Experts of a small language model.
Experts: 128 experts in each of 12 layers, 6 picks a token.
Below are experts of layer 4 (counted from 0) of a mixture-of-experts language model. Rows are named gate (a neuron's input weights, with its number), up (a neuron's input weights, with its number), down (a neuron's output weights, with its number) and show model dimensions 0-159. Each number is 500 + 25 x the weight over its row's rms, rounded and kept within 0 to 999. Numbers have three digits each.
Before each expert's rows: "comes before" lists some tokens at least twice as common just after its tokens as in all text; "comes after" lists some tokens at least twice as common just before its tokens as in all text. This comes from a sample of Wikipedia text that the model never trained on. Tokens count by the router's weight.

# expert 93
comes before: "-", "|", "\n", "°", "==", "The"
comes after: ")", " |", ".", "\n", " de", "\""
gate2:490519498500505500513523460503493515512501509506485488561500551486490516507488501512512501505505500550484522569499501503491498501502501512491484516498480397500499531532514500537492502507540497499466485502500452492540478517534498496508482515489504479507496528500496509488497494512489467543504501584521461500510521470496535486511483482500495516503505495479462504502504571529503517503513506487549501467493491522512478440496524476481495484512501500494529487564395488471489543514495509
up2:479483496525476494472507497500479546495539514520427488447499491502517530484505488476501496518484474547494506503499496502496498505495519496503505508502496501509464399510549522479504501479489484468505508463478502488486501497502501499499472500493477487494509501507498500482505434459508502509498428542523567497515511488495520504469492492413543500488517443554499498507497492441493501465514500489500499500480499501502504493436496512528486455528486516505497532549517499493500547500483501
down2:525483574531507493493516511433525514502493529426478470493569490483462505498495539485503462483505480503528500466534467478525485520498511542529499471566505501485456501477501542498493514501473479497508512529496545496520482501511500469501499499506484498486480510507507512489513491508493498489493512502622563494458484501500503505502501499461502487498524504491549536502501500502526501513504498498487499459496504501500544472495495498539479489500488496515552500502535508490499541477498522

# expert 98
comes before: " the", " a", " his", " 19", " their", " its"
comes after: "s", "ed", "ation", "ity", "ment", "ing"
gate2:550502553497503495504507523504509495498498520455516483501500523516509510548502498501529465512498494502497497501496491437423502472498500500495510500497460479508460454508491493500492504495504539467517499492513555473501457505527494499459505498495550496516486587498502500453499470539500512500512530497494496564497506495497502503498508468541515504490520473502524591498514552465481502497548479514504490497476492486529503499554557478482471493467491487501496496499477504493533442503492505
up2:504535500480495495487514539497499471498452513489496493506596501503501507504448496497500569475484482527482484501499500497505493497504474479518469500500476584502486497509499506500500503503497487494499501503508516497502499479511496505476501505503518448500500508497584500479504505493500504501554504503500486501421472513503500476504499493480500553467505551527500499500491439478492480497486495507497473500506492494500465505498644520501493499478501465495503494500500503527511499500513526
down2:499510490469479538509538497500529498522505486480477481510500485500518499500496508500525492451493502505571451511551516522500512478506502505554495466501501526493518476457493455483499500503493506494515513500502500491515501454497492549449500497500509491495528458499527500512494496481498501519504500499482506480508500515502512508547477502490487553475518500564500487500580507470490460498471457525488531498614483502521460480499508499502507509467520493523500452497499511532503587501502502

# expert 121
comes before: " ", " S", " P", " C", " F", " G"
comes after: "\n", " of", " in", " for", " to", " at"
gate4:532498509493553500497552507495511503541559505484513501499498547500500503484499513542489479520483499522431500503496501461491470501391502501503503491514500486503471504505490499520497500497502584496478508449501558501484479507502497503490506529499500501507525498501502515514508500536515511504497500491532548501498490499512455485500503521500498493502506500495501540570412496502490468475497546500496501504497530503444500500499496489501498496504512495495503494548498595490496509506537509
up4:461502496504508496540522497500502439511464387554499494500499491496470509493535498493507511503529500503497576483498507576501492539600502497501501494500459512500505503488513468493517503503500485489495480498522489494499497489484458573501499487476501499523502550472500486552503493498398505506503491492511510502482497502478489536501493501520503490486486486504556459476496511477494502490525500499501509500517493499502478506508503511520483498488496497500499485452499484505499490508500451
down4:514519554495500496527471439442493428557500449462507501495474528495500496503501501473513526495496494491513501495513498500495505513445506466515509495504497498503528495496501453480497500516489576545439503501551482508559500495533505503514541474501467451505517536525515538507496530515518520502477478469505494514510491497507494532437515490487495494526515489516495503556485471496529470514526483497466527508444506506451499494508499503503498481499515550501502476510510501483480484552487501

# expert 78
comes before: " ", "---|---|---|---|", " 1", " 19", " 2", " Total"
comes after: "\n", " 0", " 1", "F", " 3", " 2"
gate0:550500496503491499503500475499493514504583516496456569481524505450495512503499493460583497588501498500506500498501500501441499498506512512446520492498561534444495477463504500507502496507557499505506520495518502498495510516526500505494521502514505485519502487472501518524475493501566496499500504501496499490495500552498496507491500567502497560524571474497500492512491494510502490474501516502484411506506503495496502504499503458499464517488501502499495489504509498509496473482502503
up0:527500455452498500519507502498528477499498491494497598496508498536501504492513504478493502512498527515498500495499503453500510504504499498501465505494492452500615500500509501497500506488499524488494492499533502500455505503500504530496501494505460526505507490513454500576498498488469504484498500508475499561487483427500492479533499509468472507455500512436502469497496482503495496502504496492515516545506523500503477518501407497510501572509495505503498532500511511500462477528512499
down0:554500498498518507486495516515521479504544486497534486477507484507497500509477501493498521485442478504504507474493486510551500495493499578501443497494526502503499527458546506482521522501493484482483458433500496495511597496521525501470494504516501491503463498455513503529483520504510494495535496519495496517486435461497401490507498495459503529463480549500514506521489494508555526495503507498528523546499458505514485481498464501501537535499519472523489492499505502483500506500491500

# expert 73
comes before: ":", "-", "|", "=", " /", " name"
comes after: "\n", "-", " O", " E", ")", " D"
gate0:500500516492494501489504495500447500479475500512496536505486557500501486495487500507523435518572500466503430506505498505501482504495493503503500518497497414494500516505504497499477502509493484474475498500501505499495478496517503500500501500596491495481448483500498489500430553425462498527553506480499499497504494528506479502500497484527495502499543501437480498466504544505503507499564494493499501493488509514500509511500496398461505501499496495499500499499503506508497501502544499
up0:469538500509508504519467499500582492498455461523499485487502447528402518510500497515500477493473518512527498528503502510479507454504517500532500481514502505483501451499472463507524499478499503502506506501536499502514533504495517501517509497416501469501511502492547541479509476519504500514502498504500459463521526495454520500539536541489499500496502508500497501498525487492500507500493498490502501505501502537422499473499500562500499502499505506500489543501449422498554500514459500
down0:449482509500518529549485471483499491491472471513521483501524412498496500500489488503534496499497474503492503529480542511473478495514483496498476553488530491556512470518504501508499497514497522455474499461502492499506500588505500500504515498484501475531483518586496502499479497496521501493507445497497477497492467478545508490530526513500500498489556491499500500505498502458459494564485494502502530504482535478494516501505541502498500478476485494517505500513515467503429475582495505

# expert 19
comes before: "ed", "re", "ing", "ence", "ation", "lu"
comes after: " con", " ex", " re", "s", " Con", " in"
gate2:526501511502487480504494498493513526517494508500500483498501494507504524450580500512480487509502494485504538507500536502475506500615586500508505559496511514498555456483498542504461484498539501451497494420501489503493489505500493507509486500504502503496506501520493501498511499481498500481505511484521525496470495498506497513495504501480495507492484500499501482474483499489492492514499505475487528512495503499509494528563537499498553501504530503476502530452502430441478471509543570
up2:549491500501504446520487470492564505525495481512501504508499438492505523499572506496553502513493503500546516511471500528495501501489516507541527501500500505547528502472498497495513495499548507521488509531500504444620517502509500511448501540481498504500499495494498502535576499504503463479499507492502501502499494473504502500441475451514466497491499507507531446503500496492496505504511496499495501500491507493502496497502481499430529498523516497499484517487502450484553460490504509
down2:501499496466502499499498500439499492498500503526487500496500532482509500504500481500497511482504421496517510488517499504500446489577456497484505568536513493512488506483500495503481498499479502534491500502522566501485502443498497502503499493494555501500485493499500542497498431507503482498499492516500508482513504493501584521480508508501501527500482514518493474498505499501493498583476507490519486511470502583501500501560507500489511472535498488507493544454543454435508504500501511

# expert 16
comes before: "s", "ed", "d", " of", "ing", "c"
comes after: " the", " to", " a", " was", " and", "ly"
gate2:472496500497581498499504470502501497494476548457484499496486514504501499500494504504501503508531502498498496503497522505516490487522574483531503577475500438550500475511505500498506465519506501484520513440525495504478508503500500495480500496505503498500500497495543500498499506500501523456571499469485499529479494500496500495476540500498493495499525492520500500497502505483497557453448538550526500501501497540498473540528469492389497473551489511494505493502476496507543497497466543
up2:514471503500484499507493498498498492506502489543499500602500450505468491500518500485504487491448514501523489493505530556500506508494419517472463475494504516500500500501500499504491607482504500486484500503488508484529517497501479522565493507510484503499532501574511490492503494500476497494500499496499491514517508502528512516477500505448504503571501500497509477508536525499499500502524479498498497495488507521501555470492503497496606506496517476500517500500526501487449517480536482
down2:508480488500515510492517479490544536497459498502522499455459493504502532502499464510507458462503518483483478495475502524483501516528507497462493496504487512483491469501475501500498500448548500496500477491436481500492503508530508505383488526510489485493491479500500454492540484501489496566504449512473448522520464528514523496513508457479505478505496493489512502477489509493482515500502498500543493499514500472524504544498500509495452450481500588492464570503472488499503497510504501

# expert 8
comes before: "s", "ing", " of", "ed", " as", " to"
comes after: " ", " f", "o", "ri", " fa", " a"
gate2:461526479447501507539497526509517505499506481530499505506486474535446502481500540452522486491497523503508506503506507525505501411518498509493488508505467500534495502501587509485498536455502487470475500475504378518501493515539433500484503497499496536452506524498506499516500531507498492539490500500512499499500523499501499477484501503502497499503509486519495475499506558492489500505497502503509493512495501543510498503522516504488500488492497501500495515503392535500516498548499506
up2:534489503501503498444512497488500477503496504498500501497506548499543494576536501500484501485487436502501506498497497497502493588488515490507501467500517473502558497502454493537499480514484501502501482492567621494500510491509572502511500501496510492509497465590487528495468498506500509452500504514475472525492482476490503499512500510500502500500496500448510502492499491490503501498501500487476514480503498466490488488486430488549499506500486484500502500505517479495495504452503494
down2:518518473499503502498507497542489549566505497496503508532501530498514488506498491499489503485544517563499499501500496498500502484499530493534510473480516503539484478454500502450493518498493498481515534536498519503493496512503444491583502478512497502502495505561505497504506476507519433506488537519505527539514518574451486480496521544501547498510454498512500457557521504491514496520497501451536470506494514517495484503508483521470519499483495494503473498502505549504577542481481495

# expert 81
comes before: " the", " a", "ten", " 19", " his", "te"
comes after: "ed", "s", "ing", "ated", " out", " released"
gate0:500497478458502568499493496479477508500500510509495499501504448541490507455441499496490510499516503522504499500500504544480502543503539507503504494499498534617496502503555496497519461503504441508506488485530458509501498513494527503500502456520484510499500485454499497501496505515498437498497465499496503550500479519501496492500512501500447448498519506532495534503551528453486506461490501484493505557501507490496498498509496554490476498548475482488479499446503488450501497485512483
up0:507473545498499526404500500510497558496499463501499508547567488500497513498500494502539530517468501510525489495500498503476455486509487489458510500495500475502503530499497496500487502477544480564491500501503502485502472493523502525490484500512457500459501500422486520502497507507500500444502506556500475501556493520499501497539577500525522473497508486512509514478595496493500500496524512500501499534497500515502500505547502495474489500511530492485499561505533492483528507463502501
down0:531504503484495508530549506482500485502524483471550500474499477506496554518494498508492505516525502480518446519498500525512507535500478502498511530597504515502492521511493429501500493506538518501496509508511480494520515495499523517454510498502511489500504494532443523479502491528493496486510502574473460551512570504514560502492472510499501479503517489502534535451482514433442529508488499503520515495541497512494489466520488502501537541504528492498477494537488495466481484470472496

# expert 46
comes before: "s", " of", ",", ".", " in", " to"
comes after: "s", "ri", "us", "li", "ce", "c"
gate2:500497508499487502503493454494481488493502495500500502497505425501527526531499561482501472502502580522461494479470559557500511509506481504521560488504520493455500502423493467503546482498495520491507492503511502498498508519514504498485418487431514505495496471443499562481501499537534456496541502503500495517449500492505495506510497499514503495500492507504483490495520515502530502493512461585527500504504503504487493512529489501492501505503508498507493499530456450500501490515501476
up2:500518520492500527500511487509503491623505540468496479508505495507518495521509484479501502501502506501514487480499533484487504509495470502544584501501498495493501497496555472502493499508496499495523566503495489486498525500497533495502501500470528499494505498484500507495499475515499475457532544501500502500480490499500500495498503538513420500505502500505479529472465557497502503564488497494553507518525499488477490547508499479420522551491502507498466498552526488519528499506492438
down2:528510517499541505497500503507503502528502499493499491492495484500495532449457519505494394501507480525500506485507482500494479493502496478501485500521500489496506513496501501457500470502500496509535492443501502501504543495515487493487459520503500508493500509503540501441499407531473505565502496472523498486471501507496499490499487479504465500500473492503500561492505487510506431487509503525495541497473503497571518517501538495501484538526489497512513483473505520502448533474598501

# expert 104
comes before: "\n", "|", "-", "==", "The", "In"
comes after: ".", " |", "\n", ")", "==", " ="
gate4:503524512512511595509504479502500501504502519496511499463494497495502500497505499503490580552500539493494455500493501502509499517501501486499511495519500500496484501497511464499482500541508504502511567495503502487500502519500424504498500508574490516508500528505510490500507448498486490495498496500505500524494505493502500506500580509542513488461498480501519617537503500389500504500531519498500501496501500491502499515503525500510450498487489499500501499494512492537467505493531526
up4:496509477476527530505504526446469503503500491532505519484467488536496502525551497517489509487498460617500477500506527537493495530555499489499498498489503494481486487480499495501520495520461500551505502505504495502500501499468509491498501497504503510511508498494491511487530496502509500498501504534582497529498507499527525538500496515500502500486500543469510562491496433497502472502499522576508516447501494496500478515522555485592502500510476505495439463483491502508508500497502503
down4:491520500447507497501454502573502505509480493521500493470494505485507523500474500460480488502488500495503538504503500526507485496518491477476494523494495488493508484504501491475493508488485493488449510504502525503500508542462504510475500500596497501506502545540458495499503444501493540496497459523504493480474458481499500499521499486506499493502492508514567494499496506506495495497500454590512499498471503492499504530512421499504496475516445515501521500507508445539494503414534451

# expert 107
comes before: " a", " been", " ", " re", " the", " was"
comes after: ",", " he", " and", " He", " who", " which"
gate1:523520525497519501505484478507496521511508501498495474574572508517427500502514485486499441503473502458489498507507504501477501516496501553499500493503525499502501500525501500491500500469503500490464576496502497497530370500487496524466493564501470476499499577517508502514506500516479493505535503515482502507498494484551509492483508500500502500499500478426504500497482499510449499535501494484489502502498496500515494500503486503497439504496502510437500492504479517504470502473500503
up1:511485500511500468522506489533513499525493494497496500508525504435480516491532500495496501500422600497503496503506495493501499459503499495495500502501510499502559503532499485501500512501500535495468550516501498453501502502504501502502493507505455500500500501501493500504482484518480488499504530513487494476530499415533537492544512516490506580500494444411521503499501482500488503505501493486526558499499493430513500500504498484498494532494503538487518522435459499477458502498499501
down1:491544487466497454485504502503498504499506515542464542503498501502509504500502486481520500500442465502513494486496549484494538502499468500512461499495518544498531517494520533516510523515443503497507500500522447502507541503490493477505502502536503492501514501502468490495492501517500502481503501531429489528494498499508496503499509461565577489528497504430455499509494496521509495488497484498480503534492494489461513501419473479494521490538473505465527523499445439482512495428471489

# expert 43
comes before: "ed", "s", "ing", " of", " to", " in"
comes after: " the", " was", " a", " to", " re", " and"
gate2:510522495494498573509499512513507517553510516526500549508533499496495499480525523498494474462486497507564568507531495500489497503514460542478500498487534506511501501496559497470505457524426501501498452499500501495517499497490482506520517500511499473491499565550516505555518500483490491540505497501483495501553498522483520523500576506533507488499462513513501500493496500551510493502513500471514493499500500491506518496496498533502502480506523565491437578474503476482474498491500503
up2:502498494502502507429501472555515495495509421532500502501504523498440496500499474544499525498491510556502500503505498509535501501500503500500498525484452465497503471522488510501501511518499504497478495501498502480532499501495497500472532508439512495521558501443500500496502508504497500508434492502502476466556500500485499476505516521528508470478493502546521498471505502501500549501509480494499501499470501565523499499500501506512512496500517474474541500579533432492512465412500501
down2:497495415482480496498516526506468500507465462516501544498509498502543508476489480474484466525491498496501498501487445526528519472510553522498500415500497501499503510368498502470501536455497497505474468519492503515502500504497502501494477501512501486468516499499504496499501501508447484496498508500521516502500573499533512471508497495471504504499460509487503516501499534508523505500501501535501529520502502471516510542499499514503501489417521499483501489509501497489498493470517573

# expert 118
comes before: "-", "|", "\n", "==", "The", "==="
comes after: "\n", " |", "==", ")", "===", "."
gate4:500497465500482488498503501530500469499496500500499508521477485527496435500497500511500566503506499552491539501491581495528512537509501499500471524463487450433502486499498518498561446504496500517500502504509487502497492515485432523500532468447503449512493519487515500497497500506508464497490499490503511500499467499511498511532498506524484561510496574473483498500501505474506498507498496479556499438593498522502507487523500505501501498463503499493482511498486490473481470457499466
up4:506500370496499502501504499570549473460505490498497525503497500480495496518489546501498528494503509545492502495508511495524503518520479465514513526499486501453499493468473491498522492470496463499498500500497504501496520500526478528499551454498475481546499492483493483500501507519502460500494577529477493439526490484476496492511536522529497511476499512540500506447509500511498476520501501446560517487492501520557527500518433495505504498463506502508501501494498500487495453487503495
down4:506551437498500546511506499500501490488511500497506457513489505501500495501500499493500486497500493514493498458487496534626480460500493501520508453498500485433500514513504503505494494518525492523501440555498498499515502498500517499439502474494401487504516503490489498448490499427472496507497507472496433501457499499499501497501501501523501512496498496499492496465527498558453561500499500484512517502513509502485483493496501521498528514479490499498449503519497484501501517500510499

# expert 100
comes before: " ", "c", "cc", " f", " p", " new"
comes after: " is", " as", " was", " of", ",", " in"
gate0:502461486517500505479478492501494497497507521505492508448487500504500499505506492500584553516494502537500491524509481533500441499499531503508496550495510555469532534509500537498503466554497531476510495507527514450511453534456544500498496497540468499499500478498477522511500496447473512500509505503489520450529500500503499500484499501501510513504459461500452478501479510466503500479500539496525500509508525498551510497475525501529510501506510583518469510492543436497504499450447501
up0:500476500503462492501450495515496502501530477554496499470490482501495413509509522516554555487505516498500498471528496494494461510496523496517446498555500513507513505506488501440513525499430497525562517516512492488524469487461497479506502512491512512451500497521560523506498500516478508504498500498494504399502507485507499500492503503458504509500463505503462501469502471509518473547500553496509498497504504499496499474502506499500504567500495500500509526538496501519499522454500556
down0:507485525502527499502523520497499443524507501466536500469485501506481527483499499520520533519503499527496470445517454496518496469504507434514502497606497495502500555498502476482518594494500499496502540502489544445499540494448521499498510495501513531505449496509492497488521464494456515500499569532503514487543498499512530499532502506502501502526504500501514505467490516498453496469493498488498437483500502531505506513489525497500491500500502533502499496531508455542496498533499514

# expert 94
comes before: " ", "ly", " of", "er", "est", " years"
comes after: " a", " the", " for", " and", " was", " as"
gate1:512563502525499498487496449508491501500500501511503489471512505490491485501510500502523444541505497463489500511519504501484467517483572440536500500496504498460511482489499439520508505439514508508494503530498489507520482506504440512483479518491492482523507495486535586519500512478529508541506508429505515496487524523503491498501491498520488530503496523474478522497506474507485495508518515470535506536531517494477504493483483489454502516503466477486492492522611525503439506477483488
up1:504492527511470525499521487587507488502495498494528552479483501607478519547497501498501502516501501526492496529506494499477489521499501464462499520530484500498502476501496509521472505498488490562506519500474481491442502514485510500487500494446496504508501449511497484523504489497515503457507498498478511483506485517485501450496538517465536493495555505520512477507500512515515496502451493495545507511497526511523500486547438479500540496489490489507498587507525503454492487484540452
down1:454516489517481551500498497502480485501438469510507528497504551479494480511471502496499499487505396520546502518497490502474505491502488558489502474505503460506500505473507499500501514485492503502433455563492499530581497508513517502499502504498488500545531557478508455502509508547509470499499483499507496519497507474514508437527447499496538507516500501510553468476518492499532536491507500510501501523490502478500492500517495491485470466501503506516495464513432485527506500511512498

# expert 75
comes before: " the", " a", " he", " ", " his", " it"
comes after: ",", "ed", "s", "ing", "ation", "ated"
gate0:473482491513515418495476503490487498507520501498439501500502515531474472537491514509507452500503502501419494504516517500556500494505502497498495530503512501479412484486500480499503457473499499491464499540497525515513492508501501502517487500493497484464501499496501496439500506501497520504459493522522473524510506462486497468476500500590540458496532499500500498499548470492538446533500500474508465543502504504517545511496546468499501478493459493502500503500464500499555484463497504
up0:494497476502483469505472492490481455505505526503503403500550499518500426530485500514471506488499511534485500508502516498561499495499512493506507494475500500500459496437498483500562476501496505501496550510476495523506515508494500504497495501504498485513499499476498492448492490497497505500445492512558489495506519505503469468500568500500511498501507497498530497511528481488549489509484502429509473526529501485494498506488499513533512497437502426503499508491427435501525499493480481
down0:493494503495566484465525500499503511498506412527554517530510482510518506495476506511526513488516503503580467505500497505480493517489492495488494498502500499490503426509500499469490533494506507501504503525544500491497502473522527541511499484523506493498540459474498537501504502403500511501535501548502493496492506503503502489493550541488484518495514501458501515499498511484458500500470507513492591507504508498498584470527505498482513505518525497503502456470500513502483520522542502

# expert 36
comes before: " and", " the", " ", " which", " but", " a"
comes after: "s", ",", "\"", "es", "ation", "ies"
gate2:501490489496504497486510495456496508508485501494485453498480475481505613497535492498486504507510497503498490509457500502498499502494498505501502509499497495500502485501496486505502446523480516503528495492590521495482485505496500498500572504523497507547479488470513502548472499547489498544487511510522493498492495473501500504508522562487500492515568512503526507529502504500512498487506498516491495495521496411504500588440486493493497493495455503499516578511513522504464511491499522
up2:443543493497500424486492511495490503500487397542500499504500498505496498552498502469504464495464489502499503499480508474501507498500476528501502490513509501505498500499442464500539525473501510500431461500506559502500498502495506514506512537511504494435499467494494499501567508578513469507495500504449468494496477443508508501495525514505455477506510503508499488545470464497505466449496497501503540500498498498506484503444495489475514538531497502507504501541507508498502503501516500
down2:497512503523503473511473506502497484568503395504499466457493497467498503502545514516517485499468487545483494500490478502518494494496502500466498499495542506499501499514485500505495464472500515500416452500496555500422497498530525501535498551497511498507502526515486497501511520561510486488500522505462500496489491502498500495486494561486482458522498487506486500505506499378521471500500492478493519499514504508470497509494492498499507510494462469524482505501491484500493518459476510

# expert 64
comes before: " the", " a", " 19", " his", " an", " their"
comes after: "ed", "s", "ing", "ated", "ation", "ted"
gate2:498501500536503498493501499500509587498459446495497521498517498488518499500554514495497522486496504491526484455497503462443497502464501427500500498582500501425475485546493471517496608507501500500492495504501488506473500499503509503509496499504454485518514472500506443514502501534502502500546465504498556500500526471537498499511504499493494506499494499500485501534552496522501490508495500495500502503513500490491502499451501488489442440523501511514503463502501497501507549500502503
up2:501485496478497498496498500491483452502503552500519498502423503503491501498460500522519481505494494498501619507503498511536486532513501498505499500426515516572571503469500531498514419481508477504498501495501532488540501500531497495494501525516540531490513539520505507502463499504496528520485501484445432523501460538476503500464501499500501500502495505507500499486477495465492446492518500528500504498498500482506452500499498514501535505497496504496509540482499502500499442501495504
down2:499607446495498501500485505478515507498495516503501492497469486498482529520499457487497501497509532512501485483496497590503452508505502506506488500472500506519503499528500492499502495497500500497530506504495505479504526501598481500498499501500466514534482496440499474500457452498573443503515499518499477488497498504499548533500494499520498516502502500507500446506496500495501510506500497507586505484546491462477508533504498499505501508493505503461495533481507505498416526498504493